python train.py --d_model=256 --n_experts=24 --experts_per_token=2 --d_expert=80 --router_score="softmax" --normalize_top_k=true --vocab_size=8192 --norm="rmsnorm" --norm_place="pre" --norm_eps=1e-06 --rope_base=100000.0 --tie_embeddings=false --parallel_block=false --doc_mask=false
Below are experts of layer 2 (counted from 0) of a mixture-of-experts language model. Rows are named router (the router's row for the expert), gate (a neuron's input weights, with its number), up (a neuron's input weights, with its number) and show model dimensions 0-255. Each number is 128 + 24 x the weight over its row's rms, rounded and kept within 0 to 255. Numbers have three digits each.
After each expert's rows: a language model's description of what the expert responds to. This comes from a sample of Wikipedia text that the model never trained on.

# expert 12
router:161119148156100109105098144154091154105155105153156150103157158096108156156142106127153157153161112100125112108150128107136158102097102102163146144099157097150149119158108105150159103109114158138102110136146146139091105147123105120110104145157155103104142158159144162160157152162107098152110104125103155150108145098137114154118101150146150158098109158112102093101140113100101097137157115157107117165157151151108100157114101126107113103114136103158161099096154102150123109092117151155140155100104104155152103099130148151146099100133143162097160147155141158104150098106098130129167143154153109102152158101101105155104095157159157145097107153155147102110096156112098111146101150100110126154149106097152108109143154106110133102107108094149109150118155158101158149110158102
gate3:126114126149166115119100133115125119114114143110183110114135156139140147107143118159138149115144095101125105103161083162128096122104156124128152139152089112139151136132118156150150101130149093128108158142101128085141107147146108116124131173155119112137177153111162114109116142124103107102137129158105098102114129179109087140061108145121131130114136101112096125127089135133113143161122140125140166150117100130103101118149095131138119126096120119096149142171130123130176147091138102107159151104108113150108144132135080132118145135125130101134154161151087136085116126121158124126080119123159126178113095143127169116087171125088123094106124081121169144114119077093117115121102120163123122178139122078092053115155103100088136109110135150138152135146091134161106113129191133
up3:166120123115126132130149115104146146118149110131087139109140121141143122144095131128124143100134170135121045196125148100117122129130172092096120136108137143128092150091101133122139101127145129128147124122096146170127117114122139070116148102137148123129130106078158121146136121134124116098114104154202112156175126164108122118098105099132130107122156163107137135140134120123145137114154159159130103143106156103109123130146130108144098119115125124127104079145120134112109142126067161161085101142135105076157128115113116132124130089097133130113141105135138096113148137125104125151111158078100141105094117145113077083135140134086104113112129117140091109120115131071106132091124088150176165130106168189082141144125124076143155163141126115154109171092118142142159095141130131
gate4:110128119147133135160132127103113143121106113087097144112115130138123084118089153151131072127098143143136106115127097114072153133082142131118079135103135142128122159137126135164120133137120133137140165125143092158116154121098136156130131119108149105107175122159133102111177135098134141109147130166142159130109145122132180142097114138139105132132135179092114119126143101090132158145134159118103172131117076104119115120110161086144140142143130137147139142150115085121133115097117099101080118118094096126154179131115186144141134108114170162143143116104081115097156108108130110133165138136109141079112133143092072144185129149143148142114072123137142159107167108087144138109119144169148173127146134168145173130070100105109136148112118129116126100106164144127122151095126170
up4:114118197128096147133149102128129096113149179115109109117133134137084141155091135098084122107128170150154177120125102146166119106070137166125144164187147149172117109120124146124122105110133117126182121155137129150138135122114142127119155131119144140149108122151143099127156143107153138144138117087119120158161098126119136122126108127115147156091136131152143165134169088142158110107124140141100102169094099112129145124115113119132157149156165137076115058096114131128115096126187140123104128095117090117150181144121092143105100087098154125090141120143163155110119126132137128107165165113108101126123129074122082120090180105133116158070134136125132124128171143132118134124141159136127118109155105145131103104128156151142097089131143115154164112132128120119149115133144180
Description: Second syllables following a capital initial in names and foreign words, such as C-ir, T-ir-aspol, Cass-ad-ine, and name starts like Al, Mar.

# expert 13
router:152109158154106105105102150158101158113154098152150153101156151104107158159150099143158145149155105102130114101150123100143158101103100101159150088102151104147158105150109099154159104105103155146109108159122148125106108154121102125105107160149150103108146147152142158160151153151111095158100102116110149142111143094127109151113110158122148160098105152102102094113150137099108101141157113153108095171157148153100104150113102107111105101108145114154142101106143099157123109088095152148146157106102102150136153105141146158150100106150151150097153148159121158102152097099103150136080155151149101107153157105099101156111113150153154149101113144154161104105100155115103106139101150099112092155147110099145110104156152105105113101115106096149118155108154154095155146113157103
gate0:167137103104137109119127077121116154125115133128084117094149126125102135135152135162133124125117116114131138131128071136126148131089109118141137143171152130122171154151122141100087090142082103139153163110111109084107139184091068087102108148153157134146149162122112141102128121186122165111107120108179121158156150119128092114139151135134149145133132139131088149146146096099151124096114136126144145106143150156157142100154138114135111117164140143123104138155130107119110092146166115115102132117106149081126110106122133121116140160122097151131135161126096143158103148123152116103126079142070106151091118126119120129140105110103159122071159128174095098121129148096121109120110110131153179188127166094130132159137125147133144117117082105156205144124139173109137109148130132
up0:122182119133130141104109107113112186135105120159167130140125143154102104119141129130140199081117132162106104096157172122155083112127146113102104134149153114098181111144121116121165139091139108123130116109167098166132145148163173093100152115119109125115140099107103135119143157096144138106106118129142119128120164106166100101134152113101151149136107101094125124121106151129117135131150135118100106143132154141139139134174143121135150138148154122109128113158119112163126115104140137161167137128126145160136120135128092120101137143145099171119112140119160157160127145119136095071143122152134101148160133146158138130110130176144142130140192164143108121152087141081080154103097119122146107119101099114119153096079165086112126150172119172109140144138125134119196150176085132
gate1:110181119112162133139126129112148150080106143132114149111138152127114102155106125163122135149115149107125144077133144112148133104111094149151138142148119154162104094095145144099135099121105120123111124167097129112145135141142143148122147124100129158125171137123124152093147068106128145103098158100117114116101142121156115085111119084113122102148126121151114087157103108162113112141112129128107111124195143132163121115160122146121081172119142108076074129119124104137132111140153137062154123149121114105136109111096104110142108096122163156150153146135121143147118139091157125140124109132158148171156160131148118115066104128150141156149162160196153106131127089099143111133178141091093136126069123133187109120139151151140165129134115154101158140095116135107096142121104168
up1:117148128126134118120115114130114164112115113120132141159085131130104152165107139124152106138125169147160125105111128122112150093144144173170085164137160092171126137149148139122110143113160114105152126140120129145154076106138136167176159128142136127167143100127127117142153149156146124129139092164169105153164075159095066091126108128150101131109129104144129097064162131150125127071137147169161130136168160104146134147105120127118131144070145123148121163137143142150172145111088117112096140136130129108131115115116169133134136168126121093151096138136131148152159104133128136100131144121140151115136137088153107118168144136132127130075127120131138124137156092153143128118126158113074145109133099093153148168170140109127078186092106110154167077153113121121152137103162135
Description: Final word pieces such as -ary, -ers, -ments, -ives, and digits after decimal points, plus words like all, other, well, only.

# expert 10
router:156111154154109106099102146157106156103155099153144159101162146095107153154146096126152149161150112099126104100148137104148158105103097102158158101100149097149158100149110103154155101113105150158110097141117131142105112155129102128104116152149157096111148146150143156159148153155106099152100103120104148145106143098147121156106107157119153160103107157098102095106148128102101094131160118153111107165158154154095105148112103100106105101101146110158152102107153098158112103092099153148133156108100109149135144105127149155156100103147151149099155156157134155100151099108100149116109155150150106103145159101104102157101109154145155145100109132160154109105099147132105108139101156098094098150146099097155112111157148090096143108100099098149108157112146157107157147114150105
gate0:116132142129151127158154100133126112186172143128102162096140131113128119121115151074128110098121134115105135109159115146137152106157111093115140121153125093114125121154090092102126107085146133145191138141098103148142180148141125148121123114152138119114128148127124119095134180075139160140125112164104100127180127106141123171107170135117133122119168151101155122146125119091165123132132088180113107123139136115163103139124108123145141103132162149126124118154132129133152164156086120165107129178152096075139137080100145189154113153143173146103100136164165148148105121105142114131133138129095156152130143180133123134141143091120130109066129183119119140117123141164132113135140135127119138138119145130149136155150100115131134161119043121145097113165094110117138126131167127
up0:119136125173123139141112162093127120133189089147145140124160140109136126076136134133134069141136115135158175059146147126100168154116091109101120103105075144126115119105151128124164124134112162138132150083102146093131117127129147098130125099121152161162142100151112114136116188139063151120128115152146136135133134141127126163101109174120148108122128116129084149100138102134116119141148159129135090136095136082169107132089172109136144086158117100113158166140084104122125096123146125157120118138122159137116119121112105129095119127110123111152155141114099121134139111148164119189130091140132156137086149125148161130118173083083105131138128162162139130129154091144152139098149104157147143111098105114135091137106129135152117144102129140184143113085112145157131117121108084
gate1:125107137142164100183133151145103103115154107148109148125140122132105109125141141118169117089126135108140172116138115151141124141143140120131132078152151129123137094110153141091132071070157115150122148139117141132123108144171119085188116141145106127130114132133126097111124196117122125156139115117091099167107089160122113148123098146157138118138134155169145148059134111113131160170117126155132116120115135126142103098171115139138095136172155121114155186148145095122113127120135127119146137124120097125088160120162124084141140122172067094150101143102120106109086141162132160150124107156129109152160137109093135139112098108138121081094135102134142106121125117122118137155173120123124072152161140165113111090131111107133131143099086142117104159077147115159159130097099109
up1:131141160165141086142155096152182131118122115141163124124131113148051095148120148099131109173121116133126137147116105105113128120122147093094103136127098160145126113138115142106125130157113130153153169126167138152125134135146131140110139138121122155145139137090116137115106123107078135188090166144149098120145108158138157131139114137121128118117158129103141145094156134159119105138179112142148126151141120126145155155145114139131114141140114092136183148132158120107123103184149102136140130149134138156160121160123100077145115132098151093108122127147127139106128104112093097182141168134165186129112131162154109177119085110170142131129111091135145130154127154097147211153151132147105151129185161155139121121127144127175136092141110181123097125096095122105150131141151155
Description: Nouns after the, his or a modifier, often plurals and role words such as soldiers, films, officer, Township, or a word's final piece.

# expert 6
router:135123152134121093111110144155125177126161058156108140115139146126124121151144122147137129130125131110114119086119136120114147117104112112133141104081124113142164128129115106136144087093059161154058110176122128131109119137140099158132120143143136131140156124122119150143124135158110115160096115141111189134094154114107071138080136143087149181100123156128114115126135170118070098112168091151106108104140141125090127112124107098082134120111110113142150114121128110141123088078156167128133153108098109117141091116138141163146102118134162126124144168147179165127150108079119135125102113125127146124192153127117122145114111145163137127116112130161115109097128146124087109110124136097087086124173131092137127135122149132128088117126104105166125149074143138097157168127125128
gate2:178134144134146148100049111084154099115159130119108131126140122135151177092102110132124158122143114125118103179128107126136159136159147098126102140143128113145147105126127130170138117153183112126141095134169124099090118136120116123138156157089172160088120119100140090124147138125136162114154142140157142129161124106124142162136118105114107099134146127128103104126177132111145102124110157043128166086167109117132137136152170155109118112101126149160169136140104163137120175115114123126115143134189109118122110123102136170128117143164119147131084132102117110139163149156149143159116155105120118142134130135089106117154120143150180144114124121125118130135091089111148120095122120145070120079142101184130156119149100088104135118120159156122128129151109150081108120149121097
up2:112111121138118080142161166112099115147117114146147131173149155106113147152174142122110139109100135146129107111137117089194139103143100143128128129120121136090137124138124163142136152120162140118157100135145151140159165133128193107107131148153107153141154149113124156142126128127085111131099102106107168167110136121132122114132116141112112156151134181163162129145093069102137161105130137129140134131121139143139162172094132142124174192153137136130155144147125120114135137175107087140137149095134160160118108138171134146064095132120188109096118141101113138131123077143146143124122131120156100167122089123112117148141132138117063113190105134160183105101117134126116172104140137102130129109165146159107178151153104130101120136113109111124156108111128152129150118146084123
gate3:121130090144163113110110138133119129101118117148136142162107132122134114127158146151144137075138133125152121142114131167111101169163120149120125117082129185146131128181115119170156125162110123091108144138088116098091157108142116117102124138123099152114126142100124154122134120152137144113203152156121146144102169087158094155148134116150103145161125092149092105121100129110095143088200102088102157158095124135121147150112119134149154086140117119158130148149102170122139118122143121129170135174117107154131074109125091152115096166130100168152148148103158136111119157096090151124136074148112111151111110136139101130125090093112116130126080149172096162123125133115111114153075161130102156100139114118157145137137119123126138172132100128112142138123109116127152126121110069
up3:102124113138168113128156104186108164095113113145104141139058089107125113077162123140155155098132136153163125120135156103109113136191088108120120117119112140117099113151151120128139132166097128080159103077124100125133155122130138131074151130118132125139152144115149098132120138159138140105115159163157118135076151096136107117116128113125094174121121085107072127120122115119144143135166107100112173144138130124137105159169158111112151111125131129124139139143124135175121168133121127130138116150110181130108137140121054114130132136139078114197142134129098155141146116148127138131122124129172124165133147145131114152079122094088163139120086133159078121113122144123114140102121114112169135122127116147117110129131125081119171182097146172158130149113123125122113149140103162
Description: Spaces, hyphens, dashes, colons and opening parentheses in tables, lists and ranges, usually before digits, e.g. 1-27 April, 1–6, multi-valued.

# expert 2
router:159103161156108107106100151159103160107159099150153158103155147101101153155145099127158151149151109100141117106149144101148163106105103099156149083097162101153155106149106100155157099099107158165102105154127143124107112155143102121106121154150158102101147144150134153158147155153117099156102100122098145147109144097140109149117107160122164164101104156102107094102148158102104100137154109157105109165162156158105105152111108106111106104104140107153141097107148100151112108093113150148129154107105103152139149118130141158159103103152154152098155147147143162103152099102097146119117152150152114108147163103104102156110106155162152152106106141156152098108097149138107111146105154095109098154143104100150101097144150105104124105115101100153124155106151150101154144110153099
gate1:124113108131112122103127156135142134115123142131148140140147106169152133145150087127114148142120137142167091103081125093140128143179163100161143105147143122137160116133192138149087149144110127111094106157089132140075176135139159124120087161106109144130101134111121093140129135138102089126140141134094122148099065075128132180092110108118120162109161140143130195136182141135106124144161162128120111133115126127145152106063133139154138136134143149106167111112111145164126126147157130112156134113119149115107151178116114122134152124140155071145161126122106121127086077117107060151121141150126115146124131101120141091126115128108115092151129156118099132111116129158141157100107123113087105147169119119115138127071132148121077099160123121140096113154106162118123121145157104
up1:118092132131132115149114135127103114167142072094143170176161098112157131148139127156162111097139121163133096147129120168156101124109146121139098167151112138116088121154163139136122160104124112069120125168107154139151124146164161160107108148123125058139124159133096152145125163105124149122127132151086154097145176109124101123105118148123126069134145146158121104139151128134147127128152136127102127081127154145156125107167138139108157160163133138094130149140092153148160134105147116175089140136107097141162062141099130123152158107131120142144130135136189154134111141101155154136149127149166145135124124105132167128121152071138110119128078100139146131138120118083102140130118109167126136129121094134131132108194117098120135086142107114106096134109152117164103118084148137
gate2:153120145173078144151153093114145113165146146118129148124134107155146110144121084137129142131126130098118091124101143078107155146091096151139143121097160133138102100157117085149146060130107139118103149148102168134151124106142125143101137110118140116120102135157124135117117137112140112100136167096157137095100142135139091153136134084148109142126136086062142140117122125111119109111132129094182106149195133142148136148111100093155150124141106111095104128170110132104133133161110125102112145128101071098138176116141133101114115145084096143151113113148185128160136119148082123155152118093126171133103130123132127131121134096079129147174153114139124110146099097116136144199127125146104137134095128099128110155139129125106181115109086111136157119110141100142110184128160118
up2:126114140141101139118107126156115090110118128116120091159157150104117127106138137116153129161129135135172133115177149126146103129119163108113117127152121110093129139095117140105105158161117129113121162136118132159134175117127132136131137101091173134103094129126160112136125110088171080175180119140117064172131109096084102173123098128121147179084104130139138095170106139117119149101140124114113117125069127093119122143159107119155097125133107170160125136130130111167162089104093120095133091116155140101137119120106118142110072095050104116133131149168136103122104140104121109131140134132161087172125123138081143095085090131152133132104108140123114133096166115108151159083120140083132111118144124138143121130136164170120103170126105142102118096130152133112108142116133114
Description: Articles and determiners like a, the, an, plus possessive 's and capital initials of names after of or in, e.g. the G-aza.

# expert 0
router:155113151157107106097102144154103160105158098153147158105160155101104125161144101148155150148160109102151107107148161107137165108108102107164148135104152103151156105152105099157157101115109162131106098141089129145097110152138109134101105142157148102117148155158141162158152151154110104157105107124112141145112146093134105149095103152152144160095104157107104096103147114106103092135165128146102097162158150146101106139107098109109104100107136109158152099095142100158132107094119153148141155111105105145139126096148134148161102101152154145106152153153129148102157096104099143117145159163159106110155158114104101154103106154156159139102108144162153102103096137129095108127097156107102120159142104098154111112151152104106148105103108085154104162120148152101153161113150102
gate2:166118148097105152134121154121110124145108106148153122104125142134132090165147154126138108131105100140157116160125116128157118144104065082148164134141102130121155105137153140178110130135119160119110118090166116131139112133109085086185105131130127147172103147135116120118111147167138128138145112120123132160044116086081155117146159143097089085149108142073138099134116155122105129143131161196124160133091140077137150119105102116173121124135121122144146094127156147146120148137172150115118104136109124141135096134167115098095118125130111113120067130115116136075151132111103137121134107149125108126095123094075157139148129150109132144129141133059119130157145114158092100106119111133132133110175115168087132106158129100154139124094122138121151122115130161106116166120137107
up2:127175153144141190148110142141147108122153123155127176144095130134133136164126129151163099155142087140152120159116094117123114141112119133136121137102168153118139176114133149130138120122112117157129165165159164092098116138158118131115127116150064163061120189123153081093134119141161125142114142089156081129157146121129103130142132109088111142091112116154099123138131112152130112149116128114168135128155120115142149122146109096131121128117115140151137207121180150132089128150126129129123096113126137148162152093107133129125135126149116183089107137128135116083143118174099135112097154101138163105166158132088141085152170133136172132135105119090125137090088123152162120132099108122139181113117121113111117133114096164107107135118121110094124131159120153113160168113116160
gate3:101130115140151110155118127146137139106173145143131131110103130147167099132162130117131122140131079128114133141136145151111128175125143118184095157111100125166136104121096129127113149155148134162120136108095165172162112117121122147093138088135191165109108170125123139081068135148124091083166122112084118098139139163131161106123148125188088166114117120162127100115103108152090159113102135123099120113131149136148108149140147135131145143115117115128132090111154135119145136086141127143150157153091137148102128115140108126149107137167123155117106123152108069138141115099145106094126141098176140125132143139107152166152114161114133154111085133134099053167119118160116144142102112125107154116132144088126152166189107165100147117159095162145137160118125109144159110130137100
up3:138114174117119139061112182145125129171083105111130153082093144172119129130127113127139134150097115117143129104126106180114088099127162108180139109139143131144152125117112124112133105114132084163101139128129115094148163117085119112098118131109138137101109097161146107104122103109147128134155103134119126105109088081144147154145132141150126157130174101161110093125161113096152106142163115121140141131163114127114118133128109167111164119157154158114127160132124103133136078099182132151130120136178121163126111086077124134121092131078172108154111118074125139155088110114142141109130129127151168107087098131103121152084082130141125140164139139128112160117160157160130164114098173133116152089133141122124119107168092111134128159159121146124158121145120118129153112126160155
Description: Word-internal pieces after a capital or consonant, mostly in names and rarer words, such as Callig-rap-hy, catastrop-he, Lac-omb-e.

# expert 7
router:148110170149115110102097154150098152091146099166154166105161154113113160154145110105152142136157110108153120106150124111142162106109116095165161106102142104151158112153105095152162103099106156113095111145137134120102108151147112106111101156152164096107173144147143155155151156141111104154109111136097146150114142099116090153108093148116165164107111152103115085097140119109108098122157117147106107156153154155101104151098109098110109103110114102150158100114150101155107122116123156141128153118105128162166131099129160157137106109136151154108162145154168151103156103118101143129143155153152106103155153088095096149103105160158163138107106150152138102101096148116103110148113146104102098147143109098161084114148154102105118109121103105141115157115160160106151167118158109
gate2:136124086146135129143136101104129130161135178176114135123172142132143131114154078151115105140097140163171101135126154121096124128141122152135102098151132121137094155150126139183126147166070137119151113167136113138137146141117102169098132130108094127137178158088113113167120152107111123142091094180120175106111171085108068085159127134141113145146080123154145133097120140139095137119131141094140168184149100119152100139125130159148150135120131130146153126122142122146138145144098084096117125146085122113131133120145126086083085130138119062125086134163165135128155119113152120138114141134094112132123128105136117137136106118146106092119075101137119116139144116125123096115109114144125097142153146142109076177113146090116103139087110132105083151127141154127133141130093098
up2:142167112158129089177164122151155113122153125126112124129106168159140101134156131131096137130098107134106081129130132158134119093092152117172115091161145158127114164120118140125131107125106101144114124116136149141136157110117097131131076144172131159128155115142116085147125158192109148115158154100127101149150168115170093145106123127119094141115180138136149140123152068115095116114087157112128136163128114120172173138137121181117137116113153102114143136087150138130098119132115160156103162106119156118134100151156170098097121164140134132124148118102098133142126141080107146131114136122111099155090154067148143139122149167132151135129139113149113121121116132057083139141132101087124140092106129139140095101109123104121106128149168135105158153146153184150105164149151119
gate3:145141151123164129162119149093119113135156166144139127146090166133161170157110126098127120108138123099113153148163100101137127127141134143141086129094123110137129165135149140146129101136139147115116191121133138118124143163131135097139136127116150125101139115162127122149137150137131140105114119132156116183134178144176084137102159077108126158140132136124108106135104142097099142095138157172174115149123123185130117192131122100153131156153098107114139155129145141118079128145120161109147117076145100135132141093122169155146111147114123168111136115127132068130172090125158135097122123135123133190093143170106136118096123112085115134106093124151116099140100126131118117140119135135141150180130100113099125089137151161126126134125126113114128099111137159148039147092186108
up3:135101072173101165124124121141148180090140128136136143115137120166156111139123125089123123133158138135159171160118125110124155137124140108083106113114061149126146151166093132173134154112171100085133149187145120136138140130160083096123137128139153126128115161124103120109120125168112138113128132142110115118158126146103164128112108127129114122122113092115137150123144110104160133101114107141141137150103149090114105081149146119164112125095165117129106099109126119139127146140117112111139155153150139140123060107100156149118165124141127115162126140147168114172189099127162083147173155141158114155096086155119125104075069114126136093109083110140134120147114180122101156133135149155095097173127117111099131123140163133140109090127141106129101099123121135153134172120130107
Description: Single initial letters starting a word, mostly capitals in names (S, M, L, T), also lowercase verb starts like s in sail, sunk.

# expert 22
router:152103162155105103103101150157102159115159097153150154102158150099113149155153100133160153153153109099143114103148147099139160105099098103158154111098163106150160107153105106156157100100104153142105105159110149131108111153127100130110128155152156105112151144148140159160156156157108100158094103121112140145114145100131107152110105154126145160098106158106104096106148139097104099136159108158106101154159150152097105147109104103108100102105148108157148102108142100156124109087090161146133156109099106153142138111127149154156097098142156152107158153150120149099151099102098142125087148148157107106149158104101101160105113154151150134099116145156156108107098153122101109142103155094108108154150103102148111101153150104106131100103097098149119157104152153101157140110155104
gate2:127117128158108195105184097165122111150113123105138167088127111091149088111125087109156112114137173137134125125112147115151118100139162106151066108140125158147150115122126129126116155106121155189077148084097140120128151132116104132117087152105156111174116097118153119156167175131126132118116165112138145107088109139123153140137147111114151139147172108134139120141128125154125145163149139123083138090134143122108147207132105151120115142100140146115126147122134105140124148121134150179112132096111099132102114104147099114112111100140096086159148141163155117092133157152123154108085119135154129088089142128123122116101102119091109174116172158134124163162111135139148113105088137113140133128124102101127119089117123095103122153150118135142151142131130111173053114139137117
up2:123120120150157154114131143117152127099141134148097155125131102127110091146138113167141118145144113142150085120131163117146105097096091132126128150165158092148077102141159118111130136094161150144134111134127177137128154099134163119113170130131100117145143104121133166124121101150119146178101125140148101204092151129128099074168103105111113115150148143147120183126110164161124119105151126108113124120118090155128115166117123102130137171127133125117134104130137127153152125164094112123165131125150132128144148145135095165178102178142122140140139132112114142139117143115117122091158125114104143143130097134156089194096136116154110135089153128113143114135135111102131130212146148080120148147098123159139147056110137144134147111131130175136111124055180125115151121149120131
gate3:152133130133132161128091156108182119157133147115184145060163133123073084135116110173132118197089130127082126130133146090107136166159153146155125130097149134100129119164142099107099118084157135163183096125165154128090123102146105193123074133122136137132135103171132135126151128136179163115163123116127170100128118151162139130147142114113102114089114155143124154157157114124124108120134122150135125127150112128090156085115115149154157124119137122119169106097142131091157092110088070098104129156141113157125095129126141119147131128105145101147140120121135122102140134136135137178145135120055117101152162108142131144066137120166112089093121122128151148111130141123142117121127130130116116141104124120099112137109129134128139155128136147130133108119175104131108137118088123
up3:157154101133139122124162080153077139120116151109127157099095159125154123141124090107156138156138099142080152119138162133140116138129155123132103121120098158136093107152154150140163135168153137120104162157144127159125068083150117118121103134127110126133120170142125090144088145169132093122143129114109111157113123169135110166115172120095150152142145150087095160108141154116181136127125145152143130155136120118092131155151120144152122112108126113140101116124117122144120153174166190175129117164122150107116118130126117115110109158142092110141147146130167130150140137062124127148097167119103191137109120150202128095129142158115140117090179142130116120128110123089126150170107105146155121124127128103074124145103137171137108111163135170148122138108143115112173122157129117
Description: Section heading markers ==, LaTeX backslashes and braces in formulas, prepositions like in, up, out, and year digits such as 19-15.

# expert 16
router:152107158153107108105099150158099160116158100153153150095159152099109171159149095146157154155158110100132122108151149105148164101102098104157155103100150106153155111148105102151156100097108158151110103154112147138107103156121105136106117151149154100114158145152138157161150158154109100154099104116106149147106144098134108151111103156117153156098105155104103096107147149103097098135162113151108095159155154150102107148113101101110107101101142104155143097101146101152160108102115152144133154103099108149138128118140146154154101100134155149103155151153129156100157092106100153133098163153153103105153158103102105154111106152147155139102115146152154104105097149126103104141103154095112102156145107099153105105145151103103119102101105098152115155098154157103152146114149102
gate0:140138138147166103146100141106119123073117092126112093157160095137131117131125090158114139114160144079169142148099113072110131112093160119155151116068150122116128146133124144126162160148135123116139139111155083092128128141124101137106105124113125108160122111107114106085113095115144088125133143133104120110105107113107133165135146095120122158126141111123176148131129081108154130082123141153112158109130135100103137037178100112072136151109121104108168154092079134170170139135112144130150114124112164146114143132100122130127138152140095125140165162091110138101120137135164131141143101135166152151137118189114124145132104151087133124127130137122121088118136105162136167117127151165160118134156113160115118153137139124145066134172119110134128159097123145121168156122094127
up0:111137119143099157138167110151143093173150108154143107141164076131140132137146140117136129180079090119132115111113190112155116122122163131126096107089154119100119096147152148145142104197115139119127082137131139079172127116137112163114159186132122127158121108123155129129161100139129124125145168125130125116123080123132104129130122176148105146087120127123200150117138176107134124174138126117137086093098126132090096151112132160155136137130126166146146135153137143093159131151098139174119124155120128156119128108084127139124106162133148136134118182160127173110125131104104123083143155096119114100146131176158113109134158139130146098126150156135104081109145157121137117152124105112118114074140089155150131124104126096118150139132132140107142143148103169162144137125161093
gate1:147119126141106124140133113095165143124130104149145079134167154096159190129130116124137143132129096134125135169142163143101131127115110126156139101129138186095152144108141143096121097164086118143141126142143134151142131111121117122118074105163072107118097124129109085095108114118134110167123090094093117136120105138126105168139101142138143101119109126147134092101114124105157141172155121102131142175113104155110106125128107109143134100124161127143121139099114156092130095120123137092104151109115147116161146129125090082110112145142120154071125125190093147116160165129155152124138104084137106143083112118122168109096133137134119103181063162180124122180110135106118127131120119132153092086167133130128122115125148100129088133125150093137134151155140143158183111104120169
up1:153123070153162131168174124119090123113161114172120120108111150132094116124140158150177138113130168142109178148141109059123168105094110162123128115117121150147128126158137154086142121122153128151134130093116093133096153156132150166158131086165131122174091122132157113133139096098117134136087158135118113106196144110124154121152120123136107157137118130157134127076121123137100170175128093124086144161132109118132128134138174126097169169138103127125142115176177138087103166149159127140112175153136107148115122118104104162129107132124141136124141133119109098105146137131142139159140124122127120116105118162144084131119098136165141143119166142128154114096131159154141131087154096120164146115105129141128137131142150153127131143125145143119172108099150134194170152092119147
Description: Inflection endings like -ed, -s, -ing after stems (stabb-ed, auction-ed), digit 0 in ISBNs, and adverbs like back, down, along.

# expert 23
router:147097159148122108122104154163111156120152106145154159106151148103111158152151104153156147144154108095121116105149120102154158108103103100159153111085159110147167104154108103154158104091107149187115111164145143139105107156125104149115129152151170106110141139146129151151146160140105104155101109111111137149113135100121110153115100156103151161101110156099098098105146168100098095144160119145112097136153147143103106154112103071111107106113146112153130100104138096145153102103123153143156152113101105155131129116148166153160101104147160143104158148157146155099156102096100147119091157139149109111146151093100101154111112158159151152109123146154153105108103155133104106145109154092108086150155112107152116105149143098097094106124100097141125151104150165096156141113149106
gate1:121164149115190102123118146118174124109106112136113134144142145104117095110112126143118084116161147127108094133124106090136147106102117123146126119105091170158143126163094127114089090148122135093144098140142134114172156143100144102094131147145155142154120125106156147131150108144134132122086122128136130089095199088112122127150135113157141109107141101117087124134167139117100142144125159163162103150104099130171073084141122066118137163112129108126154107085138161121150157115124102160102113138152109074161130090166109129142085142123139157139118138114120127088137115070157182061164117128127127156101114104147122108102128124156124149129162117124122134127201143157099140111134139143123136149141107140135085129105134166131137123132152149115134124136117113140175158150103139
up1:138124115136141093130154140112081098082106132133132150101146159111111109090146102113167113114194098128113127131124075119129103126145158119100121137125132156134129058161117155157148141136115126147159153145144142168121121160129165132114102116109124121112116140150107121140102133110100091170090171108150120156123137117145131113084142096177106095123124160142121130133113136127123093119119106131151115124123090104107123116117156123065170104117084115117122124100109115085134099161085120131160129127097156139107114144144157123122143073166164122145121144156130115101188106155158118099184185164128152132124107139135090139169168112103147159083135091118099119136126141131113109132145143130125106111136155139112118143120096123127143157115163119122125142138150099185119087171159085
gate2:097164120135150150121103104121131123159135138109135153122134128125126176158131135120119164139147148155109150111156093138076120130118100141118098155108144127149119171127099105133129123173099140134090127107173052152125122123124135149127186167125150111136142181133099138130138111146082137128145146145123105141173121140167173086120120150129124105114103082109103123124139129114133128082140126154060130100130148118144129099167110080109149164103119136130081156117116128113128109122116154137110054094116116182145112106148149130155130162118142121121106123125098139145161106100180112080125098146114102102168146140118146148179120106109127118109161174142115128118102100121159118154111144112168127114163145107118120102143156152155120144097173130135144140138138161115148159073152138
up2:155143146134123115141135129131125117141138105103136129134144124132153176112124155087135116161160106122155160118132111105146143138124155110111120158088134113131094135101089167095125121153069126081105143115136092163129101162091106148122168124107138106137098187143157135130146158183113140115134123146113117130110171125160150166121105197092150112038114122132186139123120128111091159146138140117105070124137148153136119112189154120093148140152151117159112160119116157100141172129156115101135131116125119114133122104125167139104131110180135152127107133107136098105147127142116113140111126127121139118125128154110123150153142128145142142122165122140135166168126138155173165106127139133175125147102137143160117089106157183154130165166165123114162152093124104128156158129097137
Description: Common function words in running sentences: in, to, a, the, was, by, is, as, e.g. "a village in", "which was".